{
  "n_layer": 12,
  "d_model": 256,
  "n_experts": 32,
  "d_expert": 160,
  "d_shared_expert": 128,
  "init_std_router": 0.0153,
  "lr_router": 0.000423,
  "vocab_size": 8192,
  "norm": "rmsnorm",
  "tie_embeddings": "early",
  "beta2": 0.99,
  "batch_tokens": 65536,
  "train_tokens": 313600000,
  "dataset": "wikipedia_en"
}
Below are experts of layer 4 (counted from 0) of a mixture-of-experts language model. Rows are named gate (a neuron's input weights, with its number), up (a neuron's input weights, with its number) and show model dimensions 0-255. Each number is 500 + 25 x the weight over its row's rms, rounded and kept within 0 to 999. Numbers have three digits each.
Before each expert's rows: a language model's description of what the expert responds to; "mostly gets" lists some tokens that are sent to it at least half of the time. This comes from a sample of Wikipedia text that the model never trained on.

# expert 3
What it handles: Table cell separators. Pipe separators between cells in results, election and sports tables, plus semicolons in lists and country codes like FRA, ENG.
mostly gets: " |", ";", " –", " FRA", " ENG", " *"
gate3:506504517490502502505475504459501563481497479507491502506542505503500493496503469504508496525501489505524476476525499503502534531525472514523493512491521513501500497500458502468492553425512507502497493535459503447488498523499519516498530500501439501457467467499523508494388488500494473498507500541503509498494515494526501476495466499505500517499488502499561478493510499541483488501516508507493487496462502499538516494497503485501475532468496551478497505528495499519502475500499444498536569519528502502510411508527498470478510497501500446508504520472500524496487507523493495491494469477521525504515506482497532476516453508604500545495551502484543500521504466483522528517505484500446509515495522527488488497508507513488496517512495497512497484523455529529499579484521436
up3:488489492503490511499498495521470422497501513503496502507529509484504502553499506500492473494457507491498486526499506461483474500485501474489502498518499548541511500514512507522506434527519487482504468461497480485521564500442499499483503507501500542504500500496495497502559501498469530485508498511495467508495425518509489511467545504439482500480505505498447527512495497471505499473479503493502564508501490495450498502499491523488509461493502503540495470498500499498486518498481509493543446496506526494484552497499487494479484522493453514494522475509439410543509476455504512530502491495423477500477478499473490497504504497405470488501480497501511501497488499503492498497494487472514573495522465467518508501481536502471526487498571529471515511466481538465497481478527524

# expert 21
What it handles: Digits inside numbers. Middle and final digits of multi-digit numbers and years like 380, 1385, 2006, plus conjunctions when, where, because.
mostly gets: " when", " where", " ft", " sq", " century", " because"
gate3:495502499513464491485575489497497528569479496514500499496461496457493510518485520503508498503496543516511511416489468490501487500497495495460544496512526523499471502484503532498500508456498502482510497483496500483497485516501492505507482538502498492498502451507498505538524508510457475499487502567498486511495511534504502510502494502507574574502486506484562509497511527500498501492519495486503495515502489567496508495540487481499483477538461526510512523445499482495467487515498511502498511449513539516512525513522454500492527503472537497500525535502490438495504543528457515509452509486470488500472505500518477518501491529512474491503551510507500498496497434511500506515502532527509514432480514561528499467457501477401484525493470503495489528554499498501460518492485528
up3:506550523504508456518629483493497540499486533500494497531499513500534506482498500481507510495515492515551478499576476516490498471495498490486487554467495505495510513503509499497495502493502493503498501501503495492543511530542507519483550507456468494500557478484515486495511535487498497526473454500510508493501458544456487487500502548524452468500496461491493513500502496496543489528526487508529501498423463509455528501536537493509511459591526511549501483495504497518502508480467478518499530493497501500494516539474548499471531539492498500500526490513533500486488512522496461500499484508504484470497537500501453491498500499506502500506477506441488500545500485518507498520490500500493510554532499521501493521493520481510509480483473484500490515568491465497459481539511447

# expert 8
What it handles: Initials and single capitals. Single capital letters beginning a name or word, especially middle initials before a period, plus opening quote marks, such as C., W., V.
mostly gets: " C", " W", " D", " F", " M", " P"
gate0:499508545511509507492500525470475548499576490504498527491496498490430506459500517431496494511501497500500513500483500497483502485462501478505484488507493498500563497501533503484489513488462502509498455495498515493505516588500506442497519501543500540507471490492501532514459499478518536500503493518520494514491514452511509524506509524560518491449495479487510562496502499517504478462512509495481558506488499471479478479462495517599501504481543513488505527517484499535499520500500502500484484509457458502529491502499497500520496487535512479493552525501496477456490508480572547485507485518477562502496500448492492505508500444523527514502490558517498461496466489500508506521496505505498521479517527497500505515530497475493521443526510492532495540483505508538503550500467529
up0:502493472475459531512505507505501462541501499500509432500499504489525499522491509553511505498541502550479518516499466499493487518514529530497522504480518501438439456489492505530505456517517493545571536491512521493499455500484481507486442500494539484502583508505511503480495475496559487500481504497513473447520497524494489501459485503511441496544529520539464503504503498471501519531502504482522491496516485502500525473513506473478478491547499499519507500493499495453483484499435498478521511471551515428472504502491482499441489501502456468424441503486505516509507493500495458497491525499493502513496499501523539476498495509479495491502478518486494479481543471471495509497518526541501504499502522500475450510520509510498512501464496494473446488517512462458519499479497542

# expert 20
What it handles: By and word fragments. The word by introducing authors or criteria, other function words like de, which, not, and mid-word pieces like comp-ut-ed.
mostly gets: "n", " c", " de", " dis", " ex", " by"
gate2:511517499494515507484502502457528499508491497531499494513505483470495491537482518504528478516513430484501460494528528528516502492477481512502459461468476490500507500510499501545550503476556540460450493478449497488485507513514505498541498484448546496496543513515519494511514520537492495507498497546515499487464497459512512504513503483511555511482469521485510537520496496564486461533502499505498488551524481499504478465479491506516500519496497517504515498509482466500464466512484477497465487503523546498523504527499463499492501496441554492500498519484474529486503532519505519458419472475531519500509444477534535520456433494498484527510474507494493514555506505521430474473520497462516500532458470521496490494481489503507538463537491510502497500513520502500420531487502502
up2:499495498544501501498433496453494501545524485434495512488496507474529458496490534479496501474488485505483513519499503512482506500499503440510465501468540480521504500504552500509470501468488478486542497499464501515500489498500498458497510540521499500451502505487494532500524511498504474501505502527499510500564507534528462495495459492463538492510499501557492483500505494512527526505532504501516500518499498465539501526503450516455496537534539493477496467485486563531500538460554490455510513446519504471493494491559524498521485496528405484475549492539478501527501512500520547530516528493516493507492518513485515492516531497478513507494486528493499520498494492499574484515485525508490475421494505509462534499525446526504478508445474469489497521480478500503502504516500500

# expert 13
What it handles: Early word pieces, directions. Early pieces of words like V-ic-arage and lat-itude, and direction or region words such as North, South, Western, Central.
mostly gets: " North", " As", "br", "din", " South", "and"
gate1:494496501471531502568524497483520483488528493493486498501500518482573454483510466488515499412492493558516489462560514490484523495499559475528505491483471497511473501510500501468515515479495463525535521493518495500471500558431526519470499438500490483503516456516505507507519500508494500517459474524495495500492484499505467502489517512503507500526465507508505513461525502468526484477482469509496547500515511532499487472502525517498502503498505486554524502511468521484472496501476496484504494489493456533505440516549494496521510519498476502496522478470485501535541482486499507547477498574496498507480414493521512507498498554499495496461524480486436503500519498509504501517515438477496463494508528555485499532473451501497496503457484499498471486486486535480532483526490494
up1:513492500552532514498501500482508509544534499497540504499489466520475534499480500516419486527504520471473538500501535559501493490484501500526493493499517495495502507492506491539474494522517533454480491534495482449503495504586495496490499503514511571554492530500491491485497522487438486498483503503524495518494490496494464568501500490521460491497539498519439494604504524480484500480483488488506454526490481472501498514487510498501499519499495500497500502491555503500540529504496532500497501503527526485531557506498504499452502498508498514510478499534510486453497500532500511478530494472495509503497524524447495499503563472505499538499421511503501502498485485541498462457504505519507505533501490474495536492472500508584500529532489505482529496512501515496491504493549517

# expert 27
What it handles: Units and table dashes. Unit and time nouns after numbers like days, minutes, kg, season, em dashes filling empty table cells, and digits in table counts.
mostly gets: " days", " kg", " minutes", " season", " UTC", "%"
gate1:512460505506459499502503509511487513492503512478514492513506504486549514486497498452585502528483537493477539426494507467556490498508533510513467508499500479579491494487476479513502494504452493499501509461503505498508478499490467496477519499502505500493502499467479523482497502500487501480500481519515457478545548559518470511518465555513501467497500498480478502550474510491500539521484511495471529480557501519505545500496521505491419474502476509502504579497500505479484500465505494463505515518497505583490485503496506505500533490487513521503477500507464500437479493440532488498502522523495499529492487453466502487504500533514502500499464531491499499470527499501470521521487467528474501463495481476495436521454499452452484523463487519498530499500514510461496498538507509
up1:467456514535487474479502496486494452477511514487501501477529497490500558498493474497491493485501523514513481505505499505516514500508500549499471519528510474502521488409514493481510493502501497497504491468519509491501497541519499502493506494505520504497518557414469549482455497516539505503533501440505460503522525485512481493500519564495523499467455497512500465481529548503522495487482509489516497502497491506543570485486532525544440449508496545477512564498496486503521489477500512461504458498536523496463436492517534500446490504494520500525528548525429499492443500501499505467478496540508511499533489470527492460497500505532509492529466536491497498499506526511501515496518500498463508527527505513488472493501480502490489509512482489504524543501502524494462505498497571

# expert 30
What it handles: Word-ending suffixes. Word-final and inflectional pieces such as ing, er, ed, st, ling completing a verb or noun, e.g. hunter-gatherer, trading, condemned.
mostly gets: "ling", "er", "g", "ing", "p", "st"
gate1:499474504522492501514486441562498464502538503457521480436497491507493497503483506465506502516502515516480508514499503503490476513495528468497511489516475506499509487534513518543590518459516492500441483527470500495487511499490492505528453500489495520524510502520537517511497487507403508494500521518478505472523507463517584502465529501508481515501456499502533500577498532503498498501520534512539489493477506514501496538481498466499500598451494498500490494495506502500534481498480493504503470501558479496449499515500506550494578507492457497525567515535476494487498503448470491491517489473512500497506483474494499501488500501499497500512498494488537511505482511529524522495486480567500447470501500493500506520504510472518499511510507523500532466511490460510517519483482486
up1:493501477518480501514498477503500556485493571503475511527495549506492526496506542480505531566451574542519500536501501455540486505487462501432532506495526516501507495497513509503515471497455422507484518500533492505496496494503463489501487481476506451496499485486516498500492493531496471498518506527495488513511541497504496508481499492456457500485471495498518497481500433507494490534454505542502499524462494479469499501452499488484459479502510448499498483499492488502508506436505513505501474534487448502510501525497599471537505511493511438532503502514482510484559500501495491500513487565517493502502501499450441509486457522503460508510480460490508472493488483528477504492498499504491502467509486439481497502496529473496514482496475499484511501504503465529494482512517483

# expert 24
What it handles: Name-initial syllables, commas. Capitalized name-start syllables like Le, Pa, Sa, La, De, word-internal pieces like de, su, sta, and commas in numbers and dates.
mostly gets: " Le", " Pa", " Sa", " La", " De", " Ca"
gate1:510534450431567496514503511503501503474496504494530480518505446504524507496508496501466508506468508499533520497475515519499482486486491561500481500582479529534461492502519499545495465501495487511535499519456461500463512470505494498522498536457489433491475526505497485455489510504504494500503542491480491457498494504450511479529502515492500501500502528486477503542516468461516485569500485483502490519516504493497498537445523464497489498500485498508502526495531498506504536503492478500452558512501491495491437490513491537497504472538499465515529503523469509502445509480470542564478501493488493500500490493531517502474508515500511431508518502507514494500482522517533531489467537483505497489486436493477573501512530501543504466518525500481507528507537517504564496503503482
up1:504511518531545500488466502479494518490510479543506496499500458498502495497505549482498457500529500540459506523497569482496500511498485501502509503486478427487497557465487509522500475533534490465528505447457510494516518483499495480524511479505487499501521552521476502481469514502518540505490520502492514427508508505526495494497507474482503505505483507499498499496473502504517473514486442515479494518461510471466538501566482480506488516497488468546525496500594478455509510496494475498499532446492459461541513495503495506488511501518494500510528461503501488498444461550505478501460486515535508496497459523506499491502504538516518510489501504502549501555504496494531490511504516489477504505482502471472504510507556476492510500487501467415470558506460491454514496536465532

# expert 15
What it handles: Articles and year digits. Articles and determiners like a, an, this, one, some, often in appositives, plus third digits of years like 19(4)5.
mostly gets: " a", " an", " one", " this", " it", " co"
gate3:455554497440552498501495516522460509529454548503493502498494536497499504496484501481561455492507456557528492516491491500501554559492504498491463492478500504535501550536540549500506494506503438513487516522435454541466500520473522499467494500498490501531501500481500454504496483503505485497525442527516508520493511475523535533533504520497509500525494436514514518466437515500488503541500501477500537501489427538497499523516519498491476497457519500510520508550462502502501505510483441501486505478475482512452529532478507498491505498498486491534472493535487501512483492517501503502556502499495504499528490449497521517482490460541528543510536501469484445479504498529501503488447493500498497525543500492508499528510535493463486487503500494493500499493496468517492511492494514
up3:484466554531482505526505427499508512449508470464576482507484466556558487503498510506507528489500511494501501499517503505500431472510507519508529499489503503514499522464457503505508501501511514495511500496545501501496501426523501498515499500501460521448501509503490509499538526483499502499496501504413502466505500444459468482489517491499500518500528583485482482513548517465549489498515498514504470515500572478514518476462501531528536499483494455439528503463499491499500503492506528540526471506503524493511483514523483500524472499540547527456484498498528500460502500469503506509502502491531504472520499505500495514499512548500473482505490485505498508520468498490496498512493497498509500482419513482476499468500496513488533499465493574495493502503522503494512473486519440

# expert 31
What it handles: Capitals and closing parentheses. Closing parentheses after CJK glosses or dates, single capital letters inside all-caps words, abbreviations and country codes, as in ESPAÑOLES, CC, ROM.
mostly gets: ")", "E", "R", "M", "L", "T"
gate1:419497533500520502499486504515505510505502502465532495435520548483507465527533500495495459459494510462496506458516476491522505518519462459529493498517479503491499475498499510541500509495528498517510552473495495473502532500535499514503498555489501531501482489472483513528473496494499554481521507528480488532461538520496537493489509493497487511500435483525484494484524500468500486501454502515460484497511483497473511493544492523459485499500504484489538489498488518565495538510500481518440513483572501512522489405528496514511482481531527519494479495524485514481528528450491514482559500474515501541499509524501430508521463489445499502498500480495502452517514480491520466511479528518523510547524466495500511497494474487518506501528497501509511471433504507494502495556528487
up1:484481473502502502529487487521513520522503503505497466509525499473462499493480551498517478514555491501504481502527512496496500498482498555475510476473479519513477540524494507501481555491477490470419521514489511481513511482489578500484543512515523487507546512491502483507499497483583520521502501502500519501494479520504491499523524504502492510487515498497499501502513460499496492560493499513510497514502521493547405528532491462487499501489476520502500534464512498538480504477462492489500545511503497499488503581505520485471501555501476485503528569501462494461471449540522494505484509499484490478458531441560498471494487500500497495480534518512493471477520489495500502500560489548480462464472490507477497486523499499462489484502518473506542495530503485515496507501501418

# expert 25
What it handles: Clause-joining commas and connectives. Commas ending clauses plus linking words such as but, However, who, to, said, often, where the sentence continues.
mostly gets: "\",", " but", " said", " However", " however", ","
gate0:478496503511469500510487504500512493525499477484475499489515480553487491503485508499519462501553490504503503516523469464553502481490513515528526506494449520501503501500499482500514502502499469486503498495535525473520491438488543496522504478499509500499513500570517516519487529464489495511493488487481490500532516388483501475499469473516500455509518496488494498469498496466489461515471509487502470511478468500549499499476496452501516511503538537535498495469536527521458540516496507521499485465472498597538566523502517461488504487530509502535504474514504497507466498500496461530534511497565521518440464506485518567494539502500496507471513463450486483512507510507426502521519485513499510479500510507524527500502518459486510515450521465458498520520499468465516504497507497
up0:508479493498510508493485488478455500499509480500489446488437491525525483503446510483537433465544499501479481506546548534605490501504518502526507512502488497463569496533527469496519422490449499493501497511480523505509501484490484517504501526520507507502502485518499511526498518474491481507528528469513498535540477500474482498504496507492473480474507471485505499454517492492488491501479524503458503494480472534517476459502505491448494485478492475494479501501494523509467531489512532501448485503490506555516528506502531492456526539496506500517496492472535500515523544551500470518500493433506499512454433456513494482547487501463496499510492489489470508488501529463474469514509488511533502495506542472505561488492549494498500522490497463495501499484534466503546512498522520

# expert 6
What it handles: Line-initial hyphens, word starts. Hyphens opening infobox list lines after a line break, and word-initial fragments such as super, poster, vi(deo), fa, ju.
mostly gets: "fa", "ju", " Super", " General", "si", " Sam"
gate1:521503501514486503501495493512525476512528541476492500494503494512488502502505502480464500471497501451493500535499544504525508502556516455464490475508532502495472525505512513506477525487499509515479531416455540477503529508506504554502499500496507512504508512502492499492516458474489493528500493504493599512502463490483464442501520497474439467498465532499502492535498548502472497512504478500494447492428530500463489502498506490515500537503548511458504537472515496500479475499457492500448449501492503513506488493500505494477521498497527512457513493530524452510520503481536536505505550452462479501488524504509535491460506540502531497491539487501495468501494496504495512477479499505436501519517465450516463506471548500488534483534501488519500496449528469469499516517518435
up1:495466493492520502481501500478500581505473483482455498496426498501498461540500590531501501433493494538461466471505501515494509513493497539519474502460450498510496497489445477494483477496501574496529491526542450504507500518475519481507480505517493479508451502499502460450498549489479516485523502513500489472485494553479522504494500421501502512499532447491502499506535494535564472500494444479462598498514498522532497480500505480498492498503500467516499487541491550499468470499524501508533498503495485500494506501506513511499509485500475499523507503528486513512503491523406498497494488497484487497514476543504481500521508481517502497475468496476503500506499477532497499501486483510510536504522545506489496477500501428489531501506499472499509499500500500497511502502500508

# expert 9
What it handles: Spaces and parentheses before numbers. Spaces and opening parentheses inside tables just before a number, such as 45.2 (7.3) or | 588, plus line breaks.
mostly gets: " (", "(", " "
gate2:554498498492468456507501514590487503503494491451526449498430519490494485500509471463493511515494495508536476467489490486500526497503528453499490516501498520509475510513507497507504509513517504486492509509490500565502493474459527526509544486489484502464500499508468513494501505505480496498523455509500498566509518498479512489504489527500488491555500493513500477482490505500473486475518479489549505498498477482465472494491494519495565504490501565510438429506514502489505487496507511497487514478515499570479524500494482467571540512556525487469505508520501525500487507493500490507464499500437498449475494516508499500486446513495457439495530530564448522473540520498495510500499552481492474504502491535542505500501498524506504498529546514500504479562510498513485523521500501
up2:474492488444494533488533501445508446498503498508494520506541477499497541475500490519500501520518495520478523490477524556506502492543499539498522486542511487497497525498502567504483521483481505497525500482486495504429501509544409505501462509502498503513455518473501500482501508492518496501506520468501499478507485432536487418500499493472518494450477475508472515542538497515517486508493477486497467501502479557497508474514520492483495502524467482508520561544500500448501483518532501500500458528496521448500490507490527545449450469492501501510497488493492492523495494498506501489506503553511501545555494539493518494507501521500493500511414519484494488465455493500507492472514465504540497502520530499508487498559541484512513513484501480500483545458495477474506497500474506

# expert 28
What it handles: Section heading markers. Wiki heading markers == and === around section titles like See also, History, Cast, and words starting paragraphs, such as In, On.
mostly gets: "===", "==", " ==", " &", "====", " ==="
gate1:496500487483499484498478477493433513491495494541486525525487512484534507497513529532502493500469439482498448484499506532494499485545485508468483506570502514471478501504485499432526481428488498522541482504491492512518514503484465521493513514530515498500510515516495491503532465536492466524511553488438536451493515508497502502524500511492513505499520440507499489501470488504497493498514474504524506514489507492463489487556464523477495524481504497451512473465486452505496477501511374495482476463516483485500522511511537536464467470524482491502496495458515501500499477492535496506506506497492515474501495514532519511500484473483493494493499491526487563485481529547499501492538504436537485498498484500518427466486461545487502500502530492506500465501560510503484491498481499
up1:494495483499507473500504456504444505495499503530501510511431500504500551423499528505500480507460486474472478477500500497503518484540501505498494502531516503492480450515467500480512494427483494505503478503483486491509507496524463509480506563521509511552546502511471538469542469525465503510528535432503513501499528493487485500557498505494492510464506441493497493490473502496497475517505445530509501524484498497490507505511477500477469509500525477490499452455473501479497506512500410506490488497510506484504497501508513517495479462523451500512493522483499497520489469496508473524496485497520492502466520501551521550481499501425481441463495497502469488467443513509498479499551515434507491529500487536558495493501503509496499456504504488506496467501556531483487486488487538

# expert 12
What it handles: Word-initial pieces after articles. First pieces of words after the, a, and, such as pre, re, con, Ra, Wa, plus the pronoun he and also.
mostly gets: " S", " re", " Re", " E", " con", " Mo"
gate2:504519491555529436516514492463498503554510485497548570502516525523547500508511485516494503488439488528514513502500505491496504507501499499499506477471517499515506450546500474505485534508535494502516505508572479518501466534530469582504524495498515455496501483501491422486498499490494520474486509506494477516482495500493505501520454508467457501469501510545496499501467513501515498461503530499501502531504473513499501495508484510505519525558508494437487489500502499500524506498552529496552524485506475504531498500503498522560490502479500501495476530486507502491480499510533463539503483511520528479499497578503501558505506475482530453520464496517500554543459499458412462498489492498542521498508497478496536520498501497515496522488479510493516494501498504535492467547500501
up2:501472444511501507466505506502497494486520492503499492502472425426498495512486539483514487501494499506458498499494450518497501497514508496502503503487519499470525482506507482484502470510483502499505498540493515502484526425482503516503498591511498493501502506503518500510502477503475498490497545543491527456503525428498549490522500466577462425500530455490519494504506504495472480497493484519505502484514505539535500497496511536509506514455533511507508510493493508490527496502504460509448503509475501489502469533505460510512500501462536498463487488515450498517449492488499509452512497503490494537505541440496517492505502507500484490498484488507475489483482499506523541505503488513429445477485492520498488492502504493509528482542500497592497446504556492488526501482498436

# expert 4
What it handles: Infobox field punctuation. Colons, list dashes and line breaks that separate fields in infobox-style lists, such as Headquarters:, - County: Pope, - Established.
mostly gets: ":", " •", " Genus", " The", " Coordinates", " Genre"
gate2:500514503494500499512537512487483534500468435494509544522531496569497564501518490512504451498536512461529536496499518450485511511483497521484505567480499495496485497509475481521492525523498429498500505482500500504436499501445445495529495483501496488476496502534566539503543487534504500482473485512554487514518504500506464502520474489494498512503490556507569506468496483496502507500470511505466536486500462442518482477514538474504515487507466487498493490460509475481516498501501446501524507501515523537540513460482508553496473500499499470515497505505511509502504521446487494481501500510529514503500504517484511424575494501481515548536494470500517532508506425507501468502504502507478479539500558496538502498502484503458522505484509496499510478506518513492497507512510486
up2:510520480522472492526469568478487521501497495500499492498506538522498489495533493504505509519503459503438499510425413492498480502484502501523483488577501508492498505483512545503521443502532499508503485512494506500501509503536522516466495502499504525467485481492518509507440501516465501511503484510501532522497512555521497505538501516531480491481508537485488498502467537515498503499482502515501553500493492503499503529485502529520525585451472467491491496502433563500547551495479497514528498491472525480469529548501489499512553501563503517500498499504505469499554470517514517509502527460436463507546537502502476499497537536493475475505533532473515504457500503474480508506483508469495452516526500514458513460462482507484490500501533484495502504502500502469486508505507522